python train.py --n_layer=9 --n_head=4 --decay_fraction=1.0 --seq_len=256
Below are experts of layer 5 (counted from 0) of a mixture-of-experts language model. Rows are named router (the router's row for the expert), gate (a neuron's input weights, with its number), up (a neuron's input weights, with its number) and show model dimensions 0-255. Each number is 500 + 50 x the weight over its row's rms, rounded and kept within 0 to 999. Numbers have three digits each.
After each expert's rows: "comes after" lists some tokens at least twice as common just before its tokens as in all text. This comes from a sample of Wikipedia text that the model never trained on. Tokens count by the router's weight.

# expert 89
router:467464389533452506515494465580535524479491473449491510581501473551479492500428513459397489525612558568498470608470506464522462430536450394500452499443444497420569516429439505564565510546450479573554450450503490540523470490518610422482563505496544531454468445343472500492503570441502393484491481489534458482581495580542545542379375488483425413506588531548561512516540476547495575560498524480451475529519525542416389479385554409478338459590484487517417541505574514495508494521378444522500564528482488477525572469544531577501466509588526490453507499507494483532429468486463417524524549493508503551541555475540465586496549416450480494497441478499430489500571445505450495532558516473555479372527495499522472497487442444577524543466524487539438452492541514474479526468425454
gate1:450475566519512394485537462526514431497564621454484536525477462499498482395532539535490499474579482476581495527417496566485497491544380473491469549507543524510489564459492524552424470396505534488454489532549524546447504584517528525417493543428463392507535528502495481532467489565464497457452550593493414523474492531463544529479482396504582486495503511394425483424510443535485471481648486571553542543517511469458429506489506438533504489530479567530414493461457430517590483493553350507479511607387557547477476499439447602465519545473450420497440550421578515510451383509496587453523566512370514397552457474510473559486499479488471501500557498414509558498459492450412450477447540566525493632389496552438448517473447513492518483462563518469478533582488489482488416526464510
up1:471501462435490591602490519454529557463583497482569513475464524529484405516509422462503405390563551436527535465590480420502454494489543522522423558478456400433497525491483475503543518415627530463506628582522520456466458477465501558406479596438595474465367487426451510511516508508559551531464482456520543488532471450543506438545506489501449472455537520520499507506531522422437521463342594545431485461526520477512493447479543474481557512526460587584468510520527554497532507461494440480501476462521600438421574516542412445551510543561567543470458453607496427412519474482523471517551496513512546594508514518455499482464367461500591527527523464443514594477499498491555439423467492533424492445512581545444440506460469508545423379473486469468459489540492426492442434423508459
comes after: "|", " |", ",", " in", " October", " January"

# expert 53
router:463542434475445452538495474547455517406505435465563511588474449554475499503613486434457560534551500495473560580462502464510370381523400469508525484462489491409533500431415478570411587543514513472531478445525445453474370483462558416542525518436491518499509475479448513524553601470536509530537523521576397456564527473538529426472349559459504422478481548525596539519515477512469514502487522558479519578514616540413480534420501426487395543679503469519408513520499541436452558464478448597506598527543475473463536508587498586445489468451541574453472422580514523465483498466455442529588499455514455509547511481492515467580522488430481562451487479536486515525513529522480440519505436566485408451466470486511554535496472487514588504520461469564420509495539520446530440464499456
gate1:480490458545574462542504352521448510495504455469512552528572531596561538453541492577521495487510463496514594544532470491496444463525498441466519533504513526545526542473457453525434502536590563559556489510441561443601419479377516518502499528522500400514465445480484449577624586375480562517402515465555461517510445490556522521478498609555495540587527560494429553508463490495408499490539539543464457568511563535491373637471533559589454384455507442478506513527545467542482498618529593486487464602560556497469462459433495565471535482470556491465455446550484468510479493491501461528557446511541446426574537399602559534555513572548473499524457478592489450608517489525588502530498488515554505492563470501474535553438540517490519565460475447481470514506368510457469418489526524
up1:507523498557370462456567508523492554408433553438500521474594466575501514561571543480522502539516446528540457486523593571469523485452454474537579542503549407531582497525461433510454538490484530576394522542520505432503444519593495580520589520429502411506431503507567563508569538475498519458458512446423416414567444589456505490512456514522495423498553523427463504446488537525481507482488541510574650443505446497546424521509460473457504481529502534477511539525522435533479467559479472541634542482429467468513475458486456483537566559584487467488503504464429516485558562519473590513522526541567544480453500504435459580497536474492563586495511465531515592583544400556546456548524431496452367470605491505392538453430522458467525421547568436444479506352431525489521570505464532
comes after: " the", " The", "The", "'s", "==", " Budd"

# expert 20
router:450462399559478497451458436528479465515436488539503516527449469543477532503621543496416500423597512601453516656512484482496382375569495417534420487463441461442502520443410504511531586494423557489528521508522511514538429490530529461523588513480592533400520439399420510508445467499568456485518461559499518525580505521491522552452365464477529434469548534517532516483539462473417494443499508570457509552506538518447431455400552376373339442498590506540471568489487526532480465434503495502501548558434419456498471482497404572550522476523580504465520541462472485445530489468499420476526517489409477495494513531470488554537547464543478473466518425522500513479438528510459429493521526462418417467539477497552473518446488437516566477492568425629539453458452521496525496475520521
gate0:477509523413589616492446600521536528523511501505509475473435480525432480566469553539487441494406488535538591517439493474562469518453510545591480497524602425419530476474338423523437519492600504571464498458509424428519494479554483496405589555477527556542619393553450497479544509590485490473492531536505473500477397521563532461383478490531515505392525605558558499518494532416442554514448535550472474474524518528450526500504546468464593516516475529419539490450625516475495515572552433492498456640512545493503516462602558427500547467542505555462461432564519506515370522486510561476488507528517485500482497514467466510479535435507487507507445533502518468421453463553441616593537457464530476492495591535464482579373498475472568459461421482474494465510498545536586482468532483
up0:531480513531509538538460419521427504399438444459431555519526472356466512501481481528467582580460570551480506437464482516456514412500403419435548576505424432549494533523536547445532464491452448475486438428473489489566540573549489460635547527486465445515494552579491471499533455477360548500492610476505539475529509457450471463512497458595438527583578410504438507507445510524571506563648516527437607502500503435532426492435527436505544409481499479482490534552376598504566586453520460490587544463496531522491510478459535537463524516429546456534473528418551470440504528512522528482518516422504460503487501504571494461402561471448548445520540519522358445492588552496595509514516441479462527487471493452519547452537513530435512554559527526526514472467520444397544509616464523
comes after: " ", ".", "–", " d", " (", "°"

# expert 60
router:441445443557447524458486474558485514445483499544498382584424486510531493569478523478436507473639561506506556567424474422522469394576558460449445526426456486435518476413427433564460523500437483491546415472473444430441359478443565497566608533460571538433461482387479498449503506426494476507531479463519474520529535507544440489425405505474504465498545575557536526552593523511472560537530553532413508504480606562471453458413471406481459458610461528508526385450474508417502524489504430554482549563551471445493493530583516500590504449542530502446473525458514464505535448438491416536568495436491445556518546478473437555482479464519461545445444522477532507581548589543466408537533562480470452409520507508471486534456522451562543537493488515537469448494491581396479527535467401
gate1:527487609489461491505475470484524412479551517547520422432557556502504509483487493495524436567413480545567487548562490522544567479605487456478559531586474522528539569476430544423460440469602441559542591486459562527526471546626404470518504492550547507576454517525548584466557443483507549483497503471439448429585517516539479539576553526535448468500620504409568519531441479496456562505496496631484443518523515530556569458412451477410533503409512454426448522535464468417502544418498475471470533545505520431493513403443458549551434465538372479567504472515543449595454515553508555576438495519585503520657511461544616505547456516508497490525444511577539550428542503503380497494483515454525594468500521546469495499508474446527509560546579488530542557447483585553540472485500531
up1:528534485461461429454418501519489491539548543523563520423460509484455457449512485508507462505564532609403454511466459557563465506424465407426487513514487469497419446471392564485520463509497440480375451567592414531490660523536599438574551486527411626505491439508503506482487548505496571448492490561531498528480438425544511497497467514440533510502489505555572540497459399520546545595523419493541458459508538481473523443454492520601515497418531523506443530505551529492462618510506514482522517512433459484442456464524518486525344503496516554536475576517541386534498643568449521411492435481480471576577529559474548509493386481480514529470493536541366484506535488382512501507505487481433478577573530436498485537511440553509512467432591486496431542442472504481493584489453452
comes after: " (", ",", " the", " \"", " of", ":"

# expert 30
router:428479488510403528498484477543526512434461515593478524535512419541540461448571526459387517523612538450467522564454464499504431447595405396473389501492491482512553521407436497540488445542395491496517445458480513569487480510501526463516537487412618441431470479430493458481492459563607460470475574499501519499581555551564538513522382527467487483445504568498573544477559441480514574388480533545442505495501560500409491547414487457428316435513476449461516458474565546401469437438512506572443563547442449494435475452511439471521531433535511494508512484439495571482556479487449474505566521455474476497552519451513464456537475526462495508529494463475583498551462592566516423530472587482507437405492497518492548509449420422486543438454615509567561488482402499485472541503490436
gate0:477497525563585590455552473454508491510502445494519404493502650483605458559494459461507500452459439564479531604480455511418537512478524402425468416433462443455485567501472465475426460557529510555593594464513554517597489495541505521476547462587555544540606463490500572614537588411521470485431497514444474525565399458597488519471474481548511523534520460509487497516553449590518440490526534528468386476545482536521508526468573548586522521459466531528478391437534510349592451579466462565447516527389471438478484551536513511478411469529509537489491565566420421547451495491436443505475570471434567502510519614508504576448439483529502503523518530545546463500496474464493505491493529502540541432551447468404492457455555459511562460511551473578428554542524496541564565484543494
up0:412501514418430418457431465527590515501475487457395499489501498580505429534369521527507511539479457515468540506593464486579431519460634409507382566456540575521496553546476524451540541506406418372500493561386474559457493472466561500427432482423507556410427461449512494495488473575563451455587519514499486471531471507525474484509515613516433512405440544427548460459477462498532411512475484450538531554498499504495439560467428513475466503445454465414522446428501492469593409506438552430493602517571544470482462497448478521492488556460433470500380461541550534455541538569505521486542427534508490543543425497448505506532570410482457429486551384495479503581506515546465487595486483528509525469460545556521513528498460596495530532520519542403538559508435529477444496579477499
comes after: " was", " is", " (", " were", " be", "′"

# expert 69
router:469439443579407484507447448487484530451458495488483476552354503505521509470629535499360462495542484515521551596468442470552411399592532448503415511530420533502486447472423494550481472529461532505477468445500507530517434554449546444563563462478555559396472404426436476558472494453641482449439512477499534548638510510557577507522375555439450425495540580479552556448571449467500575432499513585490525534464557569383450516427504414392428475466482510539539450465534568474451493446563525579502492547491462457502515468511414502469464493537536507487491521441465508520511462430513432488521522441478456487505511494454474462564493474484527541469481507521586561524446504545454428517448491547465481441536427549588493535483432461469561494547556476582474426457425481454493460461457442
gate0:462487496497474475443478549504417438531557497507545463540495511445462569516424497383507413402588511474500453460437509475491395513484433476589470430533533474585485508447489493497511497629538540536531577593526545486497502404543539463437538457592617496601534481492412545532500561467441529615608459509531505468505542495473562441529549533546522580515497478518428430570449522541446503530458504503430423555474584423393508541440536491602497539504551554460502489455573452540511520524591449511565505476607510487528501519503541613544609460542454523446442477504574493528416457418474472520490528556560478508504588432474355454506508557520495594461406521447513467522561510513529419484546475547478430508550487533436468557443562484481529561523504526542552482446473519525570548448488487
up0:415515572419546618501530562518529527398439576475549480436517481429470534473564483416516463525531381477451412573506455549557573517458476479480576479426494435472546424465589444498417406467478474471504608432492476495574469436450478427408602558541533464444539618535509536522546452534548436475454513447564584441498528541526530459520521475519528521445439506511447531501542501497403562414484531561529494478540520466508462558477465426490498472492489479505568487546517511487468435402467512605471529425553565512463572462498510580449613426485521499549418459525426510393561525441497579472510510486542504433494502524480440484487490560499486451520540486390539473505501510445516457417486477506474446458567403482438509606539463511525513500553463514466476414655416534472508524462491530
comes after: " ", "20", "19", "–", " was", "."

# expert 126
router:462467428526474511453524434570475527484507503521453418574408496548534496495522513521441504449586532540511483560407498474532492380604537430432478496454450508443520428457443433517493513532451479535515414416476445499493415536497589489581568523450540486399495476449465479447487460450522454503535467480467491507490494481507448487423394464462466426474569550537586573607604521531505600540485564503406543520527573541467495475396494405436464440542466473502471436471480464433478504476598468589468567564524473424483516486518504445559493497583497498448471519445492476544534476470465459502523409434454458558553552440547463534475475441531447520411448476488513496589529612503470423565509524457481425410517481517512482578444535432476548559503517521554466402525521602419464544485363400
gate1:529472400389411529478487428520447518490550456448532565468461454556453526487599497506433397504444484497448493527486496551483459611511499608531573559526522500431568575444446555381555441533562447413490476530460552453546425396475492547484516469472481599486479436483584546555549520454555529504599507529498519506452509505523514434534497402518525488524438450536414600387471515460499495498463474490599537555442506536524472541551511491420469485502481516470564498607550509521351478474485496551509500525485429510426440552538571498464415486462551499492617429577415476433390538353561487500514501481592429484477547502461553478462488532497602501547556526501517527476439519430466521491447522504475520529491510511521479475545498486476473546481552569494506522418425538569497425471451587
up1:530465498502512466568497457480620473592499532549562572456576571452542529464544515447482556566469540445410449509542487414483504516455520427627506521465433530509506459509509552480502456595427457513532571471504466563470476515438448554509543419489427519511435511550522526505473488497448562567487457503547457437379531580501528471502511511504482486505426440569411389475450532510491498558505511508652445594523521537504444473532483531459472514488523486509484522521570524478564472416420469450540449463412530443559488662549401577467556535520482494461460495508515534395471446471584509472439484527551473448501523553404508403476400597558451415528455452559588488436374494457446536509487500536548443545456529503476421449534459486499511563497526466474525530413510514482505428488567612
comes after: " |", " (", " \"", "-", ".\n\n", "."

# expert 100
router:430476380554457529457464433552433576488522467488495402498424493544483559531537514480457475450572544492489522541421458465476453415551553414466496458467447470371531491471395477534503520554473467506544442445505455498522422472520635527544557479446599469436527463462470499506511516393497442482489492493512482542539516526483456468492387492563501479426551575559548574494601511548497603546558557546455512569519556624439434499401492387453471448547471491451494499508528498454495497522551428586479538488525467479397500520528496518531471480601489535424548426497526528517484488516493434548567453404522453588571548521575464545477405470529496546396469495471498539556540559535465441565541454483448462437519525532475524524510487431435461567490538505603430461511498569371538541449488419
gate0:476546504529481497497509518505491473450518451519603525447514487523452604576572546424512549460472523452458440517632604449453420494484407555570476436497488536442449558451512420525556547526554556467581453480455532487613510421435459508463473515546550519392456574408500451576591402496463428509500527544496453556624526543502513437531501478455518588450560505492553503447513551427459492520567521513518463551501589554452442500436545466483501487605533592503431514539583497556551415539471577521478449488575439537438450566506484444472586498452378471553403469430524515508482479388542486527504556539582480506519541576497565461530459466455541489563521530452472478506477416537525519529506411507461442533586381404493488543471475446447517578489486480521436473506477486479429472514500483
up0:435470453575559558487518541504533453596516455509523496488464505545475490570468502561501495516451408478525521544402377543546490519528517553590483467531488413482426450493426468568471461460434533447504468527411434512536423502518536473480586390422539459615458595518489527554449537464526470516500477477546539467475435519447494516512494463607554448511466428523466378453497461498528499534419499494499500412405460377434509529554521490467498464430485492562514542469484576496490413454502559572580418542637504485456509560521506554476584437436426488419484442475469503537503549499432451523504579541530538414502467486555431572559544484529481563493498608580528580589508495502548536422524472586581546451563428447531580584540523535461496562546477496499463466447453528516419442446466468
comes after: " the", " \"", " (", "==", "===", " =\n\n"